Below are experts of layer 8 (counted from 0) of a mixture-of-experts language model. Rows are named router (the router's row for the expert), gate (a neuron's input weights, with its number), up (a neuron's input weights, with its number), down (a neuron's output weights, with its number) and show model dimensions 0-191. Each number is 200 + 30 x the weight over its row's rms, rounded and kept within 0 to 999.
Before each expert's rows: a language model's description of what the expert responds to; "mostly gets" lists some tokens that are sent to it at least half of the time. This comes from a sample of Wikipedia text that the model never trained on.

# expert 10
What it handles: Single lowercase letters opening a word split into pieces, mostly after a or the, such as b in brackets, c in crippled, w in Housewives.
mostly gets: " l", " w", " f", " p", " h", " c"
router,183,207,189,169,190,211,201,212,87,165,216,227,182,184,212,196,237,208,222,227,167,205,172,180,135,172,278,210,173,216,273,196,245,203,240,201,158,210,194,158,162,235,242,215,190,143,169,243,192,227,191,197,187,228,201,228,224,161,201,188,170,199,188,207,146,205,180,211,185,192,222,205,212,198,198,247,214,161,225,206,206,147,241,223,180,150,177,249,239,187,266,185,170,231,189,211,171,201,174,260,173,195,219,218,142,191,165,206,210,240,222,218,232,138,243,238,215,182,166,182,228,198,207,201,201,209,170,205,227,179,200,256,178,220,212,249,204,208,240,149,144,232,201,274,175,144,225,197,211,197,178,185,195,197,226,183,196,204,209,210,214,220,211,260,244,203,195,161,219,211,211,184,192,185,152,220,172,129,188,208,200,165,233,203,229,159,155,193,158,203,188,191
gate0,258,200,216,189,216,180,225,188,199,216,197,153,227,240,165,156,184,253,177,176,245,221,212,217,256,221,163,216,177,211,262,215,184,225,234,238,115,194,246,200,176,185,214,196,214,197,185,235,187,177,187,146,240,187,213,190,204,173,209,195,173,187,254,223,235,176,247,212,190,248,203,176,166,226,197,158,177,221,179,204,183,223,159,176,188,167,190,223,191,200,166,201,200,185,200,244,215,207,199,195,177,212,211,266,187,188,186,193,173,215,179,196,230,247,179,240,184,195,143,212,215,200,206,182,154,245,209,203,251,194,205,178,145,181,213,258,201,203,226,183,237,242,236,167,261,243,245,169,172,209,224,252,187,156,141,215,164,189,170,170,142,212,133,235,212,143,220,212,200,221,130,194,229,192,149,217,241,172,185,193,203,137,180,241,209,226,228,180,164,186,158,191
up0,209,199,198,158,196,191,201,207,239,186,194,220,215,231,144,201,237,200,214,222,231,229,278,207,266,236,117,159,201,228,233,175,136,211,241,182,190,218,182,205,184,178,263,214,180,203,231,276,166,186,187,185,222,236,192,169,156,150,180,203,242,212,176,196,205,204,225,208,179,214,237,178,269,206,193,166,190,176,165,251,189,228,226,137,218,232,202,179,193,200,235,171,215,118,208,225,191,237,183,233,249,220,215,206,227,198,159,141,185,208,156,175,235,200,217,220,190,182,155,187,184,227,205,213,172,185,191,185,176,227,170,210,180,176,223,190,176,174,183,200,222,216,260,203,244,214,212,198,192,183,199,198,183,186,235,207,163,183,252,166,248,192,232,224,185,186,197,214,207,278,226,160,237,183,169,219,173,200,121,230,213,187,161,230,236,217,154,249,196,228,177,208
down0,235,243,206,232,209,214,151,197,152,152,189,216,206,180,180,184,201,207,171,156,233,170,207,200,182,158,189,151,255,178,214,154,165,193,144,176,188,183,164,247,158,226,222,190,196,184,186,205,210,204,203,272,198,248,195,170,164,228,244,189,185,183,171,214,191,240,185,196,201,172,234,207,245,247,210,226,197,261,219,197,185,211,243,168,201,173,204,243,261,193,231,171,233,189,223,171,220,166,155,153,194,191,229,183,269,215,192,129,199,168,256,190,233,216,256,217,212,225,236,169,198,222,166,231,175,162,212,241,201,218,200,156,220,217,169,176,174,222,190,205,220,151,194,98,213,220,192,208,189,255,216,170,185,241,228,193,159,194,216,223,207,212,183,218,154,242,237,237,185,212,155,169,217,186,202,215,239,147,193,172,203,173,212,223,195,202,209,211,246,178,131,211

# expert 27
What it handles: Pipes and decimal or signed number pieces inside numeric tables such as league standings, results and coordinates, including +1, −8, .53, ′.
mostly gets: "′", "′0", " −", " ±%", " %", "°0"
router,197,197,183,218,130,265,183,242,140,192,204,215,176,185,173,210,199,211,199,183,153,184,198,196,160,161,220,183,175,236,252,198,194,203,208,150,173,217,159,174,201,246,282,210,176,189,157,227,172,203,180,170,192,208,236,290,213,165,243,192,195,191,211,218,203,222,157,223,178,195,197,198,205,179,178,256,256,182,214,220,223,166,223,222,184,185,181,201,192,176,257,148,215,208,153,213,145,209,194,218,162,190,191,194,201,252,152,183,211,207,216,222,275,165,230,240,242,167,160,187,201,186,192,226,250,172,172,213,233,202,155,190,193,238,209,211,192,250,210,149,166,208,220,262,191,195,216,205,226,200,172,155,192,237,213,183,260,238,184,234,218,201,215,225,286,209,182,171,229,171,204,201,209,170,187,199,129,197,161,220,223,140,204,209,181,162,189,213,164,211,183,221
gate0,176,200,197,195,214,224,171,212,198,176,216,178,170,250,121,196,187,198,239,202,201,168,115,210,182,215,215,219,179,184,209,188,213,210,249,203,184,236,233,215,141,228,171,227,196,207,141,247,191,258,242,205,121,196,193,259,169,180,233,149,219,165,212,203,172,170,196,192,183,176,195,140,251,234,197,185,186,207,236,194,215,147,208,167,216,191,235,186,222,203,213,223,213,211,184,225,175,254,173,189,163,208,182,243,200,161,234,199,162,195,178,206,166,205,240,184,182,204,180,232,226,188,224,176,192,132,177,254,164,162,200,225,190,153,224,175,217,237,232,205,193,169,129,214,204,229,210,270,185,205,181,221,226,201,183,218,245,236,231,194,193,280,253,168,213,247,225,205,225,192,200,247,179,205,171,194,206,156,137,175,237,204,232,251,198,197,189,201,156,182,213,232
up0,167,203,171,205,202,201,177,180,211,197,227,186,209,262,145,180,175,220,245,180,182,140,122,230,206,238,191,209,198,204,195,181,205,216,231,170,219,214,233,226,149,226,175,211,221,170,129,243,209,222,209,205,142,188,164,222,140,173,221,123,235,169,236,196,193,194,172,188,199,182,204,134,240,233,189,169,168,234,247,169,195,149,202,156,221,214,248,187,213,232,191,210,225,200,180,207,203,215,156,219,193,214,169,225,225,155,238,219,194,185,174,180,170,209,247,189,169,184,185,217,206,178,228,151,218,150,164,237,140,188,188,202,221,161,207,164,201,250,236,185,215,154,143,200,217,214,195,249,174,210,164,220,234,229,175,199,248,231,227,190,210,236,221,148,237,238,252,227,238,174,206,223,193,232,184,237,207,190,141,186,229,203,217,254,164,201,203,225,160,178,205,243
down0,219,216,190,199,161,194,204,221,217,211,221,182,163,260,196,188,185,189,218,213,202,230,202,186,252,227,166,117,199,134,262,191,179,215,216,198,192,171,161,216,223,164,194,264,170,220,243,190,201,215,261,213,130,233,228,186,179,224,189,170,178,166,161,207,201,193,235,225,231,187,226,254,216,179,227,190,230,200,168,247,219,189,191,257,214,215,232,174,168,218,197,176,222,216,214,218,174,261,233,215,188,209,198,137,242,234,219,204,169,217,178,222,218,184,204,263,232,240,167,205,176,171,151,175,198,189,223,175,200,247,136,163,208,183,209,215,161,215,245,223,174,180,149,200,186,196,159,169,233,204,184,230,168,171,222,188,191,277,221,167,168,215,208,160,169,232,158,136,167,225,211,187,154,167,171,183,226,221,209,210,183,269,228,195,213,200,189,162,188,173,211,258

# expert 8
What it handles: Numbers, zeros and dash placeholders inside pipe tables of sports statistics or asteroid lists, e.g. –, 0, 1, JPL.
mostly gets: " JPL", " Apps", " —N/a", " %", " ", " medalist(s)"
router,200,185,164,212,140,323,190,283,155,162,172,187,185,215,175,229,245,189,239,251,198,175,194,175,192,195,224,191,152,227,257,190,222,166,214,182,179,263,146,184,185,242,227,207,156,189,168,223,150,215,196,174,211,203,243,249,217,172,217,184,190,170,191,208,168,229,156,205,179,209,193,199,206,196,158,274,230,186,208,201,196,185,204,213,177,189,175,209,224,206,240,167,159,239,184,219,122,217,199,244,188,165,228,193,186,210,180,209,183,217,186,205,256,177,208,217,206,125,187,220,231,216,206,211,221,214,173,247,221,190,142,205,199,222,205,224,183,214,199,201,166,223,200,215,166,166,229,200,214,176,191,206,182,201,197,200,244,248,194,239,210,206,227,257,281,224,176,156,213,224,198,206,200,182,194,186,191,187,184,230,240,154,187,221,179,185,168,187,116,227,190,209
gate0,249,164,180,143,125,156,227,206,223,174,204,232,213,159,158,132,229,216,166,216,199,202,150,171,164,164,221,213,185,204,220,187,229,202,251,238,171,143,168,220,228,178,196,212,212,188,176,197,164,190,181,244,180,194,186,214,149,162,231,182,256,198,169,252,254,253,192,180,177,177,194,169,233,197,171,161,238,175,205,181,191,170,187,151,234,173,185,227,186,204,239,201,200,167,215,194,198,215,191,217,228,220,148,200,215,188,217,200,209,200,243,203,211,189,233,211,240,173,224,201,176,241,165,200,228,178,163,248,184,216,252,200,195,214,217,207,183,210,218,156,148,219,195,208,266,269,182,189,187,242,199,173,193,187,196,117,216,187,194,209,210,206,208,188,138,198,198,266,179,148,178,235,223,225,237,202,207,204,211,170,194,243,225,238,252,207,244,190,277,177,244,198
up0,243,197,171,241,178,167,237,187,254,187,234,180,242,173,138,139,242,245,164,212,225,188,189,197,247,224,207,217,163,189,237,201,214,222,195,262,211,141,170,229,234,154,169,213,220,200,173,189,189,155,172,234,203,172,172,197,110,193,197,168,226,197,208,238,247,244,222,181,223,144,208,173,238,223,175,179,213,165,214,155,201,207,172,147,224,202,174,217,180,238,196,199,199,209,203,177,220,180,213,194,234,198,151,181,221,201,224,227,232,191,202,182,314,213,186,173,190,149,222,252,160,206,196,180,203,187,162,178,184,227,249,200,232,171,207,178,175,197,190,192,178,191,209,149,257,232,161,198,173,212,213,192,210,217,175,144,234,224,170,216,198,177,210,196,187,174,234,249,158,181,180,206,210,196,254,196,234,209,205,167,167,219,185,258,251,222,213,194,243,169,242,200
down0,185,143,163,195,194,213,229,262,254,109,176,156,182,224,223,177,264,221,143,204,211,141,239,209,189,204,190,168,166,175,204,238,236,195,199,235,260,151,195,191,232,137,188,211,187,219,160,168,203,204,208,200,199,157,221,199,215,190,277,166,188,243,210,222,252,233,192,167,241,156,159,186,230,227,211,120,200,213,227,186,162,192,226,209,206,241,270,222,173,205,226,210,225,218,207,223,181,223,190,232,209,202,217,187,186,181,215,218,200,188,194,235,198,188,204,204,205,177,174,159,167,224,201,205,199,204,165,197,244,192,277,164,217,226,196,179,214,238,184,187,215,227,249,124,188,229,181,210,208,222,183,212,167,145,198,134,241,231,170,181,193,193,205,165,206,234,192,210,193,227,181,165,169,245,158,236,230,213,191,211,180,222,235,195,191,218,189,203,272,192,218,198

# expert 32
What it handles: Digits, unit words and parenthesised conversions in measurements, scores and coordinates, e.g. ft, (2 in 925 ft (282 m), km, /km².
mostly gets: " (0", " ft", "–6,", "^{(", " (6", " 1.8"
router,199,185,207,195,131,292,192,210,167,174,199,193,153,227,208,203,236,201,236,211,130,189,188,212,179,188,219,170,165,242,260,237,212,215,215,158,185,212,183,214,152,249,228,211,155,175,185,225,193,204,213,170,185,197,209,268,216,147,259,198,197,197,181,187,150,202,170,213,190,195,202,203,210,205,190,291,206,161,215,200,236,173,223,193,180,198,194,200,204,188,255,169,188,262,152,215,140,190,192,253,173,162,213,203,194,188,170,148,192,206,238,238,234,180,227,246,201,147,154,196,199,204,194,212,234,163,190,224,220,169,179,197,200,228,229,219,177,207,195,192,177,235,213,286,185,167,238,221,230,170,191,175,157,220,213,163,252,241,199,251,195,203,234,237,256,184,192,138,226,202,205,199,195,164,199,184,141,204,152,206,211,190,239,217,183,167,180,201,179,201,169,167
gate0,204,221,124,183,244,172,229,187,191,200,206,150,234,193,217,241,161,224,191,163,220,230,206,221,226,218,164,238,145,159,154,178,223,149,186,206,199,194,224,214,152,161,194,209,206,191,209,185,203,180,240,192,226,233,189,200,228,156,167,156,219,237,189,227,191,274,133,164,173,216,251,250,240,255,168,219,212,197,288,175,143,184,164,212,210,167,163,184,182,161,250,240,216,237,169,222,215,207,225,218,201,173,227,188,230,239,137,217,170,221,256,190,200,221,205,191,207,172,198,143,198,188,255,178,191,239,167,174,174,184,204,212,176,239,230,211,229,222,207,211,205,216,184,225,206,197,219,135,175,204,200,246,256,201,169,196,224,210,144,222,214,194,158,213,173,217,207,187,175,204,193,178,195,158,203,165,181,241,222,229,226,211,183,131,217,217,205,218,163,149,209,179
up0,222,249,165,181,241,178,222,175,197,223,225,177,160,201,233,237,218,230,177,195,218,191,207,232,195,182,181,211,179,155,134,138,217,156,146,180,190,186,207,211,144,167,187,201,175,201,224,140,228,189,204,179,176,159,194,201,230,164,155,132,206,250,233,219,213,253,147,223,202,181,236,247,249,274,144,236,209,208,271,215,160,170,183,205,228,190,204,204,184,211,208,212,231,195,207,229,201,233,226,192,163,177,211,191,221,216,162,182,207,228,238,151,231,237,166,244,184,163,191,146,211,191,218,157,167,238,178,193,210,222,188,193,228,258,191,226,184,236,200,202,202,189,207,234,191,244,241,145,154,213,172,245,260,175,165,188,230,244,184,234,188,239,181,192,204,192,199,215,159,222,164,185,205,175,184,181,177,218,225,207,201,212,227,136,195,212,243,215,161,140,178,198
down0,244,187,161,202,184,219,216,186,211,177,147,267,240,177,187,209,201,213,252,214,227,194,186,218,179,174,179,217,195,196,217,180,204,246,216,124,233,166,223,182,199,223,215,223,178,192,191,197,202,214,184,218,178,209,249,254,235,197,220,207,226,225,158,72,177,179,247,173,196,208,234,210,180,232,225,185,233,179,239,214,157,222,229,235,225,132,181,176,186,224,161,263,265,221,177,157,202,152,214,169,187,180,196,211,201,243,183,251,201,240,195,260,168,196,215,233,157,179,170,237,189,210,194,195,167,240,212,180,166,163,213,227,205,194,258,188,209,195,243,203,167,131,175,116,176,241,222,246,195,200,191,200,206,198,179,229,181,194,221,206,189,220,205,195,189,163,211,200,148,218,149,192,186,168,239,189,172,189,186,157,200,186,200,221,257,233,196,209,209,215,237,177